From a checkpoint of a small mixture-of-experts model trained on Wikipedia.
Size: 10 layers, width 512, vocabulary 19507, 124M parameters.
Experts: 48 experts in each of 5 layers, 3 picks a token, a softmax router.
Training: a variant of Muon for the experts, 6503 steps.
Below are experts of layer 3 (counted from 0) of a mixture-of-experts language model. Rows are named router (the router's row for the expert), gate (a neuron's input weights, with its number), up (a neuron's input weights, with its number) and show model dimensions 0-127. Each number is 128 + 32 x the weight over its row's rms, rounded and kept within 0 to 255. Numbers have three digits each.
After each expert's rows: a language model's description of what the expert responds to. This comes from a sample of Wikipedia text that the model never trained on.

# expert 30
router:116175170106082138136145059135117114152156129124107087140087144137130183161104092152080148112097115045152090115095186128084176074110134066080127150180105117161171160154179148165072143166131117134134190100125117124162175145147187161084136131182108153173087162127129120159142115111107139125107199159131103106108109099163130130120093170093111147163127128177172143117117105133215145151065
gate0:090116121151157145169181054182146158098174138117108106122100143102162144133159054182096083137056162098151100134172109136134165140152140128167074143140127131160124166145138081135101150056107106124114082102161156123171151075131144133117147156144136074157117119095125101106113094161129143104135137172150127100166119152155111083146116147163120154152117181149103151133097129128146123059109
up0:083123092163158130163192055171161148100161118131094098136106162090165138145160036179108087138077178111161121150157119116125172134160165123166058125124133138146123170179105073120104158069086115157119090123155148137192144083131160115132151173150174073158111113080119067111105110181121155120134120148126136099149125156137122087134131146154123185159102182156085140120109138131162120061109
gate1:153110094097205167131128120105193179071115143084147133136124118141210099118085197138102122140099104184121139137110110111127124127172108131154107092122164047064019125141150143127163175138099069110142096143136103089102094158150123142090209105146163104099206130186059127117137148121125086085124106119126154063087121154124118155117174114136124190089149197168170100090130178083088139103072
up1:117122137144064096113149125156067082158143133170112118110142098096059128134189059110142137168174144085098125123152163146109135127103125135113172164105077219182242157118125106112064082105170173129096151112130173168156197116102121125150077137106119158134067120099168162110138092120143169152122140134130109183190141141145130104101108140133115051144109062106098147146147068182145133150158
gate2:219076095170126142169158124118151083115112120125111167116099099066140070139070062186140086156176171098176109144109100098190140113084171119137128094118165153179113202144082147106123159097144099166154129171073160132154161135113133110130135153140088108111075100143125133142146117102069152144122097154125153145099106089125135104115104090123097123161132123127128113095092159145154094135216
up2:206077110174136153200170133106154093090118147150140158136121077061148087139056094179122098164179177103186122157108099078173126118100158105125122107101161185192112203184075151128115132110141088149156142154067166169129162139109145077126134172133104116103079117155094152148139137106043129148109085146141152158122109093139126106107121078110090124135130139131147131103102161134164109138184
It responds to: Ordinal words and determiners after the or a possessive, such as first, third, its, their, those, plus the digit 9 in numbers.

# expert 17
router:141109099097139149128176081123115127158129116166159150130114192093145067103127164129172136121185103068088149160169144094142151106132114100152127100130120112085176097172134124158147073101140120150155093165143134152109106185180123160111148115158128160120201166177171119110128075112149115132130152121111116119113099154133117121110088154202122201114149074131119100104121136150141143109083
gate0:113085109122135137112124138168135153134152102112140101149121148147091189129094151148112129169106139076158130119201043139140149155099099156142144155107083078141123128129113069092164134053128149194134165137156156162165131129183098133074113098134156162141115107050110149178145124176110126133149214127091154179115176131127134162112081120159169126105081151138094095114065097131140110167116
up0:134174144148132100134121121097133100110092144137103160103138122126147060118165114113136109099133116187081121133069201139108109102167151110108115098134171168124150123127162178186108128200132132075114094111112092093093113121084139117158136153124105087115155147223128108081108118084140115141121054147159085070142073126153123103129170158114081110151173104123151151135196140123111148084134
gate1:093142128131099124092158125115070102081163142098134180084148128116082108098093203111193114098115128076207130106170151127121094164135169187166141149177154153116118138091132148094089128157110157129158127205120191179157133065191153130085108115100139122066097109166134147119209171099188110156139111168119118110098140134120107109120091137152122104152113169085079144145128109153096151119139
up1:164138186140148124170183162170189142049090104113112120101158134113163136123117169133135157091162146107110131130099121179105095085105135108100157121160047122130195127170147134182155153175108118157083120123139165129107153141108140118153187147120147144170076161118073138151160148151077171132107200090153146099143153111156150142175159115189155158080132132148127163158105198138121131069111
gate2:080091159091117065152137174098126094126148121087101146107052134138143129134078034094122138126143122170182161111088131113138135148114139112170166053126091163164100158109128111055106153101116094135085141048143136151128084086120136164080150153187111109114157120163152151130160137180162110073092126083098084119097198089151138169106182095140097133139132109101135175118142139158116134064140
up2:116122167141156009160204192101119174188102140097112126133050087184127163180111042102082098114109136147129155112138119087148081112085079161083105148132134128154103134137186149110069154151172141096100092109100096128142134100151098099128107196101098105105079155116149143139131162145106158122117080180148129148134140119062174097130119172105112096166109134111098131140136118156166148146127
It responds to: Line breaks and == before section headings, single capital letters in abbreviations like F.C., and words like War, well, made.

# expert 6
router:126172140081116157087164170170113115148122158120134146112175140101132200053140122126111099079137137111094128107144073094188159144145093159137141128124098096156134145121105101126122087161150113162116068139147133198128132045154114183167205143109104097128107143144153160135170131121141115144167094060169114176161167206140122125128046118161079145125165114193133155135119109170118113113129
gate0:139152188097152166093170181103069124161115151122174170109128121129156107117143097136134219092106120126141152120091124087163138197107137102159150107085101160104085129080128104199138081129118153097130114164083172099090128105120101094122147104128146162107158133110158121073122149146116123120092115088124141144124147150141129078154137167109087159137116137142127138077118145127128123133198
up0:139111121066140183150162137086056180123158153127162107166158112120140120119133130087137211111141094130205131157075156077117130170157097115150110103209136146053090148170144107109107104129119118118081123151181175165104146095138120122119086133103142184131164087163139104105100115157202086120065117147168156111139093176109101140080134096101144106118117188122145159093119136122060136130155
gate1:103102129135178103231133141157083167130136109190166124124141154115112119162101089170151116081121093110112141172128132089170153067169128163109096102119153138121132145138091104117126141102130113144127103163121148121093153115167193095113066113150151056097110210161154085158152128112108174132175136170101104120118184093166113173113124110091125100103165076169136113126126101117054165091154
up1:122118163092152060177157116141053202105146100193144092113137153124097113122116104180125114110106098092123156138135174091149153119113141159132106146177098126155114140078135087120078156095190145168133110157125131110114155153150147111138056157086127134084103190163122102112142112085104152080144153177086075161137166109130096151099108122078097043123145082170150094105130110132057122093167
gate2:101105070150160177045164111197157211109134127140048110086118116166106129116111133177163125165082157101113131133078123094131173099125109118125114088101171145072177169111162159133137103117128122140150214145108112137139118135080102157134111130111155092123198119137149135138177080139136121103095111097139162121128147103108115096156188115191140140120173148130104120147201077144144104058083
up2:153176192107105074193070152070128048155129115113215134190149139090139114140146126099078135097168105150149123114154141162119086148128145139155138181150103105184090095134105122119111135139124145117095036122132144119121135118171131094117151128164103165125066126122103124111077186132120135151173146139119101131117113127142133189106086118059099133125077100146146146095061173103106158190171
It responds to: The word that and modals would, can, may, will, plus plural or agent suffixes ending names of groups, such as -ers, -ors, -ians, -ism.

# expert 42
router:116109165089142068194123074191084111134179141175110129143198158140132141137141186097147118119141101191062123090126121074164062191110109158098172064115161118129194111123103122218169134029133112139160144183122141117097145182125130138160085171133113096111169216125129143108139152090172190102076146148131089188162153161164155160129139158140112159088142105169156136170142162146110068100158
gate0:121136124162105130120089127102131091084131191118169122124112129177164092141138097126151217093194143168173094178139121166117169064198167181096131081165164113158125123163157158050167144123106119116139084157141135152200088221121103106136183113079113111128164168151148149079154198160130104094099112062113102141126134111096066114136150116088199104105175120133114164071110146121148178181146
up0:119096101150095105144081160119105098055119202101139116126105122186143107114148088131154188105201109153152121165120129175110188065189147167075131058159155098165127128207177167088133132120120110102116090135152129143174061194103119101152181125086105135107179174152111161090150189152152092110109117061121098131157134121105077135094131104096198085090187092137146118055143152124150161167141
gate1:212137165094109118171128093126151117159133083119127101123121119149165110080167173108065107124097119116130123143040115145134130101099129062197064107116086117141058132147108078112150119134121108108110104157077081128153177141143078087116121101129133189124068104145121097115120134086131140146176135084157143113138085135149161122117089092091123101120159077158125100072097089099125158133140
up1:058084101163167100100138166122125151125113136129140159147110139115095127151103080152160166163143120132111136122202134159132156152136121170055197164133144134124182117104179152132107126123158119160144162110169155109087049125140154190161149177132130082101186138145123166149153130170125109120065100165091127131145160098100109110150168132174143141117111164144162133175147184139117087122115
gate2:055145145109125120102133113133128086092136129134062144110106152095203117186145164193143103148083135170175139137096101120130127160138124158127188145099095133133105170120125101114146087087162134153098126134097116173136179173075141179066132085198134102144143214106140154094110152112142141126102128171068115149108080114165148148146188140148138105149137088125142112136109161148144145115103
up2:192109159127148162141140101150119174140146136089152100148121146162096136075161179102116120151144113094131064113135114164119128146088168065089092086131182126143177057149113160114127139161067165140159171121092137076142105049134126120131154146066104151152132058128097156169129102138144083105138110047149136091114190141080151175133058112100145112127133146181122179079133153125112163159155
It responds to: Final digits of years like 1997, 2017, pipes opening table rows, and common English first names such as John, James, William.

# expert 14
router:143102152093116166120052165132136099062118116143141104145118137114204115134183073102099148139135170119172120160150159115196134153129109122099159159097090113104121082111146040162123159090122090118190132136116118175172156096136115133179108088158093130054165109176129158127125106168046179119088116112143103154153121095160095085130100100114137158160126137167089118128168131145112131100113
gate0:147142137155156172167149122114110108171159150125112080130079098157113143094143137107050104134139128055083136156131184120131099122068114221120166146196158174155147174136153139131130069125085153085094167059073162171081079180224131111117129081156153112121150070170172127142145142070150125121143162130164163121116128115098130089160175169114138149133102106166144158175088190119130130127126
up0:141136099171132130174120064139101129125119126186080135144061072147114143132136141110100060113128138057079147144171152136123149157136122168129171172164183143178126135146140150159135046113099162099113176076073097144089119171164124113128140115153156122151125103132165114121090163037152147156076142120158173122115119130112132117188146136195133145147106106153158150145127157152114135135077
gate1:129188141148122133105181102220103083159122142120176162110129187155068148107150126130142181139116121107153099112171067152110168220086134081148130167101123047136108118128171094131149164148151156220124082156102138161125205075155174097157139137168116118122152120105165090129125202122146090156119115116159146140145103145153098127098095187166166148115121110133141131138129096110118192154071
up1:120162157107111121083179099199081075176095133101167181136128191150106120103128116148135198136114133134106134087151104151130157164098110096156135163090116126156142143115172128115144178122139162197096098154103152134132199113136182105129144085190099155115153140147140129148195214119141084125145147084095129136120107133137083130053104176170171111141158105195160138097144137120113155141077
gate2:166166064157068134132127116106121069081112092174174107130119086178168096164127116125162175063107160186109162110127162147135152153190164136126131128142161155083109183106131159187152070166092150110112131118103118146187134104152136069151144125128175130190159078108147081058128127086133093127185112134103135121115149081164113161186153086108130177123097180165093093159194101124174194089128
up2:147137169136138116098124164123141144169123185070139105152121140074058195103138094174094055185120113046130133130132102149117110167104108105138128148151108111165195135147084155089122170043171112112156125114139162101066182141089096155132111161132046149067109130142117136188108128164138130141093123196177141111146100176089125104129079151156135104150147076105087154122052132146105071134164
It responds to: Full stops ending sentences or list items, followed by a line break or a new capitalized sentence, plus abbreviation dots like U.S.

# expert 0
router:142103152066077082182115167136167067117127112083130139101141151124168149144128116089138153182129135103106115130150137173076069147122088117102153137153109110117087137150157190120096116176136155159125122124094096143145099108188147103134123068184131126079152101145094099136089117150186124155132141157166138137087162153094116156145126173153102160147123064100158127141104150110163128178125
gate0:137113174080158171141117145181112157133142094148147086177144108145159126180118045139132159159099093101131104151184091117066142187117098145144109143131217136080107138067113145146177159091121155135107149137116125120124087104139147139167141114175158124185131135145109144132133083147162090112141149118140168082196131120128099145085147135139121111054097131188164152124110129068085116158135
up0:127154120199104094147122104064135089110085146079119186091135109103098129085150216110127114085151163158146135112075172149157117067154143128115151121119061127167150117177147145116070123159115121108154085118123135122156163117104120106086100162075074117082146091116160141144141168114082139146112097124118079153042119144140165119147101138105117128167157113105129097142153168172146135138138
gate1:166066127136023121152154117187110105154070084165131098134053119164111176082125132181140172133107116122155075119116114170133144162122086151107177151041133168086109126155134160105119114140121121069165129150093100104115129198136110185113119101111108095146125082103159156154157154141126067081147152150097122058137112142090102168086154145131197114192133144226146133112126146130157060070152
up1:154065135141057086155116139183115106197089070172139116106050161149107175100136115162084166124112181126181079157152144186104141173128126128092175138042135178111117139161150125091106128111107131078165141130097090100140136173126090184083100103109116098138129100131174142149157135146126105065167154134096141057126105115127104134074167160114185138152152126219153135120125142122167061126168
gate2:131134139172085154111141117135185121093121057126101165104092117082136110125142158079159193178154145148126129132187203155164098100143141161134167126123162126160159062119158167102088089138069111087074158177103173157096108148151157120099054107098118118155098086123146120124125111210143196161133121142091186112087134108152109175116126088157160156159150097157125103125128088149158114119113
up2:135135137071186083101120149159091149139102183125133073105166140179103100100149152178133098080122103120126172121056046111071164163124075098095124151144093096112126192132135117133208175118171108156155050094166154094183189120118091135144193081178166150148121156157116165123160152085118124108101156135161074119145117140142107151157086181108079115098134112101111145135119166100066158104140
It responds to: Units, labels and category nouns in tables, infoboxes and results, such as %, record, Votes, Cup, km, Motorsports, CBS.

# expert 8
router:083163163112162111127115112111125127098127162050150105104114133089148129085136126166086081129109090114134127105125116129152123103152115125144084079163105146092178086152110070094120099123120143094121107137123117141088132119079102173174113160100152128164126075145154118101126118181156173099184141141130068118154150104101133125119107082155173131131114122109092125181101124119065121155134
gate0:201127181143157158152139106115159095128150048094157076167167211151180145118132138122159121150166143137081099151154102135113131107118128181084100025089108133161169101107078145153155198167125026083100148113146116127139149141154120101091077114166200106136144163114099161151173144183152161139124095129040149137144130129145177196062118139147129113135067100115173112051134138113105133099163
up0:067134107100101132080141126124091170095074180162120123113126110119110108144122129156116120134105122105137153115143124124093142135117151079188190226178157119090094109149145078088101026104155173169135124111138153183187115093140132182150190123109095152127140104163145091077136092067113079134116173113150113142117179155116043096191136167075095158125163151121046150159143109109164124141125
gate1:081156131134107132153127086141117104151120134149116160091189076126174124080187121130091155101098128154166099155105112148148124125165148092116153163142142111038144152105105144111159092111108120175115131138082161121117126118089118122092057142105139146149077151142137148121103069132180112115133108151042145118097115102158097202127197122081127137149171110092125154124111104074139118157152
up1:127173129169070162097103076110141084107104129156129148063178122106141150141116131129133156123139152191152110160134183140142129161156155143158157136153102136107084152109119121099177165100114133185126121161081110129112159114128105117086068166084109152145104161100133131102108084118182127160081143152081121137119105131186099204132168126126135115137139127131163147143122100090175108158152
gate2:153139097063153113152113105103098108105139125133185130153080139111125149089066120127126165088119157150091077163067122152162141147092169108091144120072059099124120138154091101154118124119172051162144135151198072150137120171097116132083136129081084110088103143123116077126127137136092120106095120181141070120091125170129141160124134125077083165118154131179142157109181137157094125124169
up2:113097167175135139112108140179153185160094118127084136064176143160155119147212153158143108168120114133179177113136152107085161135163117157203112149181152180087130124089163172113139163121075176119134116085051156100121106110106146149167142102190156176172151106126114191112126122138149121161117151061144190124170148086114091127143120137201153095125107130097110090152062117072130167138130
It responds to: Colons after infobox and taxonomy labels (Mother:, Elevation:, Kingdom:), plus some verbs like defeated, formed, against.

# expert 9
router:159067154118104130081140071172131098134158083131151075135089191081115126151108147149121116106091149153120138089077127120148119084073092114133156117136129110114181163113137065138126145181132123165138189128100129101182165091193102127153179153071093126120184127102173142095127108190140095134170121102124117183112201132097106091134135100091133046137118137123157123073130125177157105099083
gate0:081104121136127096131084087085101148096165142177154138138051145178120192140168140179122139104140102116167118147132156157072150099103093151126136089108081150145166141132114144141132107103113095090127116080124120130141126143189109154111135166179155182093130119104137155159174158122135133066116126109108112151146121125066126101089121117169130081058175069100133085133133156178175143158158
up0:049116116138122105121078060088120101116131109138138174146049111168149182161165157172159160126108100122183122167132129164067184093130138154125121091102101181135149130119095113101097119139121158140143119060124113143148146173167101175101163160141190158100096140085146110161112154145106178085129144112085062129149116116106122093117134142180138111090155093115138108144127135162151127148147
gate1:167154139148160211057075054115097142104181080198115115134154161152205077144161126136137149093135095153132158121134092174088151120129124091196150115104174101130139157107116113137169088102112102089148154153145162151149120132142118056129113147150150177144141127082141156115129132110093093137116134101130159094146195096107113118126084113105079137149138110115139143048078233171121181144146
up1:181153136149175164044079042124086135099186077172095103148155176147176093170174120141132141092166091146153155111083084164092150121148101089177145126078168100109123164099120089141159099093131117076126159154126162137141118138139135045127148152131187166138117093077161152131122126114102098161110141107126138105143214087107117117120082120120057119156128096110145159044087233187146188135134
gate2:110106138141072123138110149120119136150119120117075171072112150131113164133170100121133115103097103108113158090195107123121072102111108198102126145158134088062116163156136154100189113119118149122125095172178133128176089120171144181144165138161125140131131189051169149087128141126133138171168139135151119169128116091136160140154130082113176106144199130174069141133148160120204147099172
up2:153172110110183104100155140139147118127121118137179102164147106150114068129080120106102161160133135104131111160050146114133177156141110051127118112075129141145134112132103124135061126157162122148123139127105092113081165152103103064095052101111120133128109103183094101170126088119093128088103140125108162089107165159106099136080093186107090176126111136100175102122138076131119138150093
It responds to: First digit of a number after a space, parenthesis or dollar sign in dates, ages, coordinates, plus verbs like began, started, found.

# expert 46
router:119082106138076109178104107136153122115157098067107144143085149076137154162173125112108118096113107151170131095119131127134165063139165130159189137168117137150141093122145175070137133182128117208101132119146090125164092139058100087152186146117099123109137086148075208111147128148081160134146180057102140175167093161090165112137125137144102176138146116102115139109131092105145126131107
gate0:145119137149159123186089126158064145146102121130131093138124151146144116125196126141121103130159111100153126073113209104127139152107144123115161177131166147088100105156146156152142118139115133153150100186080170072147135114103161125200164103140119123114106127099121156133127104194192125087176161080161110174091114151053058147138108129118153169098165161155126048108139126216131078072135
up0:151127112163155111159091110139051166134104113131145110121114136151141137125202130152121113141175086107146141077115196100112117148125142121122175171142153155084087099152159151143124118150147126179156103193098152064156101100127160101202151093167131143104114124084123173138125121166160150086172176083137133185087090174053076148136101128112155170109158151162121072087121136215150070073149
gate1:086200158134065140171146163067122092144126090142139205125127067127155148143173136141125154126137137124086161122113160134108100093080136125139146173084131168159138095064138164075125068154118119127123175102126139121151154106126129189076109149155090082198114114106146143115138178143160173094103152136114163129113112152126151121136115065125072144187129145112144124116185174115128081166189
up1:179035100135175154122129098181124177116147153108116054138135207148093105121098124101141118121110106132159096137136106122134127175153110152133118087165116070101123168165138106161128194095147149107144103160128116155106086132132145099188130107104170158054124149140120134113099076131100086166167105111189099124143131083107106132111128185154180116069124100156090157115063090139115140088067
gate2:071130145099165106118105082161134178133125069150178135112081150107144127128125162130123058100080105132145180090094175161147157108108072088131182177073144152141194139168202184103146156112136143203176092182160127065128127151124129119111121059095125125109082111112187156106133124099168135129135159126106143126107052103123119167143172127133110102100164170135131131148139078153066123092128
up2:071122171109146096139126097170132146112130067125152130124072166131201129123120172132107094096095143133122148103095177161129142103089080086123198135100138139131192160179186168105112157110114158175170092154162131055126129142120133102136132060123106143113091124174172137142140159108183146104147150116118113102108062135123162178185170132135132110112154129126151159144137088158081107119126
It responds to: Second digit of four-digit years after 1, such as the 8 or 9 in 1868, 1981, plus words like climate or species.

# expert 1
router:153111155159090125148108173168183146107089098133124180059164104177110159155127103121115126126117171072151106164146202108151160099108072132074109150135136178166183129084102123107064106083151123126090107134115167171158127072129170127130092066099140158099107149156158144175134097135176128176134166163162068077134123064129095073155105133117147105198106139137144175146127074151133103090148
gate0:094134122119140149104184174137150127168130146163092125135106117133096127153193092104069142166079092123099128119128141097132110136157110065085172119175084186139114107172145146151118096115122098116102107126176141120101172123106132133163105102117144057095127127170156176150150187125119120109129123131084118158145129124144109115075143167094055142081087182124148117138107088115117132159114
up0:096123130148131134121206191141149131178139120153095111134125113138085123168192103124092108155078080124130135123103151083126104132148106058108179134180092192127118118197143157152120090095133122121108121149184153128115137123108100132157124119148139027104116152170176170150170205136126124105137132150099111188143133128118105118068138180089060153085081172123126117112098097137121115148088
gate1:084144159134149063109163147091107193111114252122169146102069160142126160165139114113198181114090189160106096075141135138135150132155108197122115163064127078118188146095096114041155126105091129094158143205102101134181121095153118125103113091097099127141117165104150129140054140067115078114113204102129146123109129153093121120134120156091095144087164162132123113116136119115100132107180
up1:065143125117163069109127152110116195091100142105156156117070174166111164138125145146132162153122183132131095098161151096065145076152138159109122084078119103119141146083114128041122149162124091091177140190095113096181119057146104156099104134103102137107128177125142115145087151115103099120134161076120109104161135149105084160082100119123124140092161146117128163114133126090073123147134
gate2:111082188109156174052127124100091144125147118136136121123163120161136124144119114135088161138122128152179132140167075107173115101092174112182148110159197096139147182196111105093126161133099119113120166098126131150060094143104104151153155126148134139076120167121097124178141140179139051105184158122164113104105106117156148159129106131131147153097093154123145121110097131148164112096100
up2:099071200130177199038160130106070137152065091151121105155161190091151136102144112081063127167110112177174127155117114083138129152151095130156133090154180086130148185201080120093160143101154107091115141128112119209164140119061132146103173101148155158075115173112149120116146137116136071109144108090145110108090120110167164204161168091137155143128061150125109150130121118172174089130097
It responds to: Verb particles and object pronouns after verbs, plus nouns like end, number, contrast, and slashes in chess notation: up, him, out.

# expert 20
router:150140155148086140142133159149121132148175185124089093128088172114112132136119156137114145111110091151120116186157148086134149112101227157137151101081167098108120169109107083112167072122138139200182147090146145141131075118139177117111115119087160101113121103119156123134140081052187184133040167191117163148146065154113123078097193054092125149072152112089103093172165120183098121111204
gate0:113101164113139141117144152158167071141137081184091064100144099118097112143123126157097117147124124147115094117126145145115174120169099132145093116185131163137126132113097151118132127112137097121148127102061138172058149129158076108106071047070088110157183187120152119066148082059163152079123184054092137124180110153056092142110163151099208125149110083077095069103142128087148202132124
up0:120118133093153155138188173148169042151133115221093063102154157158071116137109129195104113141166154118122124158132084123149127132153101126152120166211104150120118142096103128139127122107105107121130160075123142148104144101132100080141079090114103070124179169147183135081143073104163110102123167110093124125202135150079104140100179160124198122135108090043084060103169112103106201117126
gate1:163090119168158111122110170126166119125154079139147131179085147141091115143058122107092153108135102108108104171086137174193107121135211156225089102133167106097144143142105126211138128133113136143113119131139125145108189141132130130081145129131127164189125110162119081097087119118119135117058090195124114127125150093145159098144124080180090080161130150130193122140158148114102170122134
up1:096152115094085163136142096149069140111113169083129134108167115106131126077205125140174103124156135129158107114140103089060124161130060136011170171126099135107129114145150154056122155126137135129148150110132129106138054127143131111184151144107128094090139120058136197162175124153143124157179143059108133148148130143101103141128132136079162154046155124118108118114104087175173117140107
gate2:191112144193127143117106084148120110159158112104171080143103141146125199157127146098101069121155127199153123153181139113154198121151098167178164161145184112130112167127114135127110104123114054074143130097176059143215197166121137136148148116123136121162099101116131132159159117116090175171119215107075098121150103168104125151162104146101109142087168159142063110148138174137182135135088
up2:087143099061141124134134159106133157087077133124089182139165103094127076094102109187152180137084140070108141095100102162095052135095198073091087091081082156129139085131130130114125149120144175174138122165104165136048069104140119129130105154150132133103157144132108153112097150142148068109124056144202144120098168082147165074111125087149143143173101127098193151127097125103049147124133
It responds to: Commas ending clauses or list items, and in before places or topics (war in Europe), plus birth in Date of birth.

# expert 5
router:166057203178159088156148088106107113109144149074193088148081121110096078132074180069082111114114185165154122145174112100079106123093113130088165110172103160132117079146159092080118106106096093065163106135144110109109096090079138119130136096103112142131135156140165149143097129143104185082100121176116141110082160105119162067131156109181113160125160169157129152130153135120037132146107
gate0:131093107127157118118095109082132130180154146173128123076119142150113108128095135155107162193166159096127136094077140134075046073216122078186186102101131127103059086121131065130156091149121127151125125149103106132145062113119076150097172106087073158065137107133123120153159117119178133139074139168100057139121070224129071099117188116113103134119086112125086079156109113101090122194074
up0:125079119123122138117090109080137129201134130152158095064133154136096124131080138160113136187166156104123159106076127116076065068198112079176184112128137111120064098136115037125139070128126116155151145144101118144167050123102070159080168108065062135047134109127119139169167135126172121146086133150140080146114069202132052077120166114121098112101087109144079091163115110085065090183075
gate1:142078152133083155153163168129101167113149119137215114129113177106110153183113138123137144122100108142162161119144155102188173137131100151148153100146124145128125154127141067113102143126125102125173173133127142224079108094102145171153125163143156155163151144115163197133067075115122165084187117152133134183113150108140150096148155132104124109152140125193126167168130135118137067206187
up1:146167124124211109094111060110182066155102140125056133116148082132168084079143125142136103112169128088105088125101116112083115128135144120115109155119160121126133123131101168129159113134109139129087081108128097038156165170167092088124114089117126124096110100155097053104193211164146094176062140124121118098146121154112102137081096117154143132105127132085138113081130119116091184037061
gate2:141097151104129092120195189101138060152140116124105110104128184124085174154156119176105196176177136092117167115196136132163130136155128130131162108193119131076130147066189122118112119138113172199065154156135178115144111101103115115119135172068102135139153199141115100116135121138099085142132176056127087110111116140141123138146143170133166097115111168144131127112138158109120091153137
up2:131085122105101088076186203093135106121170152132133131109109163131082164165176108171105181165145156106121178093192154116173102120147137119134150139187109144099127121114166146077108143124081148176077161152158169124143119111102105095125146146099120155106151176159131159125120147155098106148142177077140128129110123150134122104170105202127169097119146165131164094109104182156117091136149
It responds to: Line breaks ending table rows, infobox fields and list items, plus name particles like de, Le, La, Van, and per.

# expert 37
router:155119173090098104127114116177124140095153110115117100143125186119097105106129182129122090148103109089169160148175101102147088119184081159212150146091135167143092136145149113127135130202116148122113165093069104163109074079141115124071165136102092106152141161113150109122215154095142150153136180085140165089084172112154121170175121091184105162164108148163121120180155098142149091096105
gate0:125125145139111135126155121169121116123116200078133134167164187156155091121133158147117103163129148162135184077139068145106096118082128100138107091108202094123192076205126124054133154207075098111140156133076139125133162140111109147104124148123103132055153064160085133146147122128088165124188156178083100109150106095112100146077156131112123113154138172085117134081097117106092175130069
up0:115113084125156139124107130081166142119150090162105104098097075129105133107116095128151178112130109108111089171125136107140168150143138191167156149160081156123093161054155152197123114063173164141127109152163126141124055136146157131154138119101151132182088149114165154103098126124173109135097111112150157161117151141140139139162110153156136143098130099187128125180146141151191103117172
gate1:112099105112109118170148144164120115114141141101092103111106152135160142108158169159096104158144128169120221098106131159102186108158098098151162145087189154070131125200149175144172213117110054075136149092125153064078160122206153143186124095126100096148148110080122065181121108106182146065173172177131145146127080121149073123149142117124048137132096091105076142138092056141100172115112
up1:116094094104116141173155138151144122121132120112088088122098136140164129101163182171096078157154144163134195112113135146095165114164111101169135142079180177085126142197133179128156227096129079074148153073156158070079147117208165170170120120128118105140145134085126086216119125091193157070152172172138150131128091116164106126146158104117068134140062090104073135130085063140119167125130
gate2:094090141130110130210090181152070121144099103149122107117157138108115146139171166074159139182182107096114137125158061113116079108143118142133074142096145158111104154149108121119131152096140138097135143126142085154161121098199104109152148168091071151123095093072160078101108164163166105103152197156108125088154152145151119107169147125126138144127175113165092195197100156146158086130100
up2:159163151080144140066177122115184132086194147110128134124144118150133128123137085170077092075089165138159071080102171099131126127145119122156205146157130098174145102116091169098155106146104136149149145103081144115156118114079122103103131109198144119166162162187108164106150123110097155138100120098164155148079110072117159189107074104142166148192122140083182093126149053195079061092091
It responds to: Plural or relational nouns like daughters, films, schools, people, members, plus === subheading markers and the word also.

# expert 29
router:114172112112113134122129110117077090148103176107059089100150123120105129162128109120178121120149118101110115101085088104087098121081068108157132098164135067092121208150179164171105113124115173141157143163104106133104120146109150096143118117101127114102102134088104099153170161175160117100117140084200107151169108134120128126146142145107128114108158156094177125147030153042160110140126
gate0:119091141077133123155106168113141102158135130111185120129086135175126117109126184134153113178164133122171144123090155082127108167181142174146116129119113132152122145137131143137152162113112146097140100130071137079146145123169169167095092101150134166159141092111072164112152107139146108132118153120131117098155127157124092151114145115096137163085121116173122091130160120100196077147124
up0:134169124173162150124134113117115153117099128156109117142152127084145145145126076116089134119067093129101123099181128156150119084061100090105155121131130144083151084130123137131082089132152128132141179139192144184096116130106120055158138118078146099066118161135172129154114145120082130118132091152132149149113132095120171116134096114158114117150153140087139172112098135150073171139110
gate1:144137107156205147095125159060119111152118136156100113161157091135132113136170109117131175092104156117115154137123133144146095154154175068177160167131196158148100154178111139142085145127137104160074110134168167112090102155120120144118153174169126137104057118089121104154122103129171144095146146115120121096138136127132174088158139174146156159163130166132112181181130175136132100110149
up1:131127111153206149088128151056120113156130136156100126172136096111127107142159108101138164071107169119124161142125121153142103138159180066155155174138210174152093149158111126127074138134134106163078111139157161133069096146134101134123138179159133124096049126091119094175129081135150143092154143130135116093157153125159178078164149156148144161164137183136111193183133147135126099110140
gate2:124123130131141057147117181153103188135125138123104128085119082151110171151150194100141214091123162124153141121134133133114175138164122096116162157108097049093162113126170150105143121106196155126077083111148122159122120083149151177063061128161173129129125178180148091155164154136169150146105121145150138091116121126099196158141151163151112129124154204130161156156166123154114130100066
up2:120123118114120232100136095096141067131140095127161139176148172131127105114122058129105064166130095134127113153129148127147080134087137166149106087138156185158090167121099110146114112136069091128164160145107115104161158179112097103188178141103110127122106100058107198110087097130099102109164157095105120164135116126148062120118101109114139119146107052122090064116082114097141124155180
It responds to: Blank-line breaks before a new paragraph or heading, plus capital first pieces of names and words like W, Cl, Robert, Website.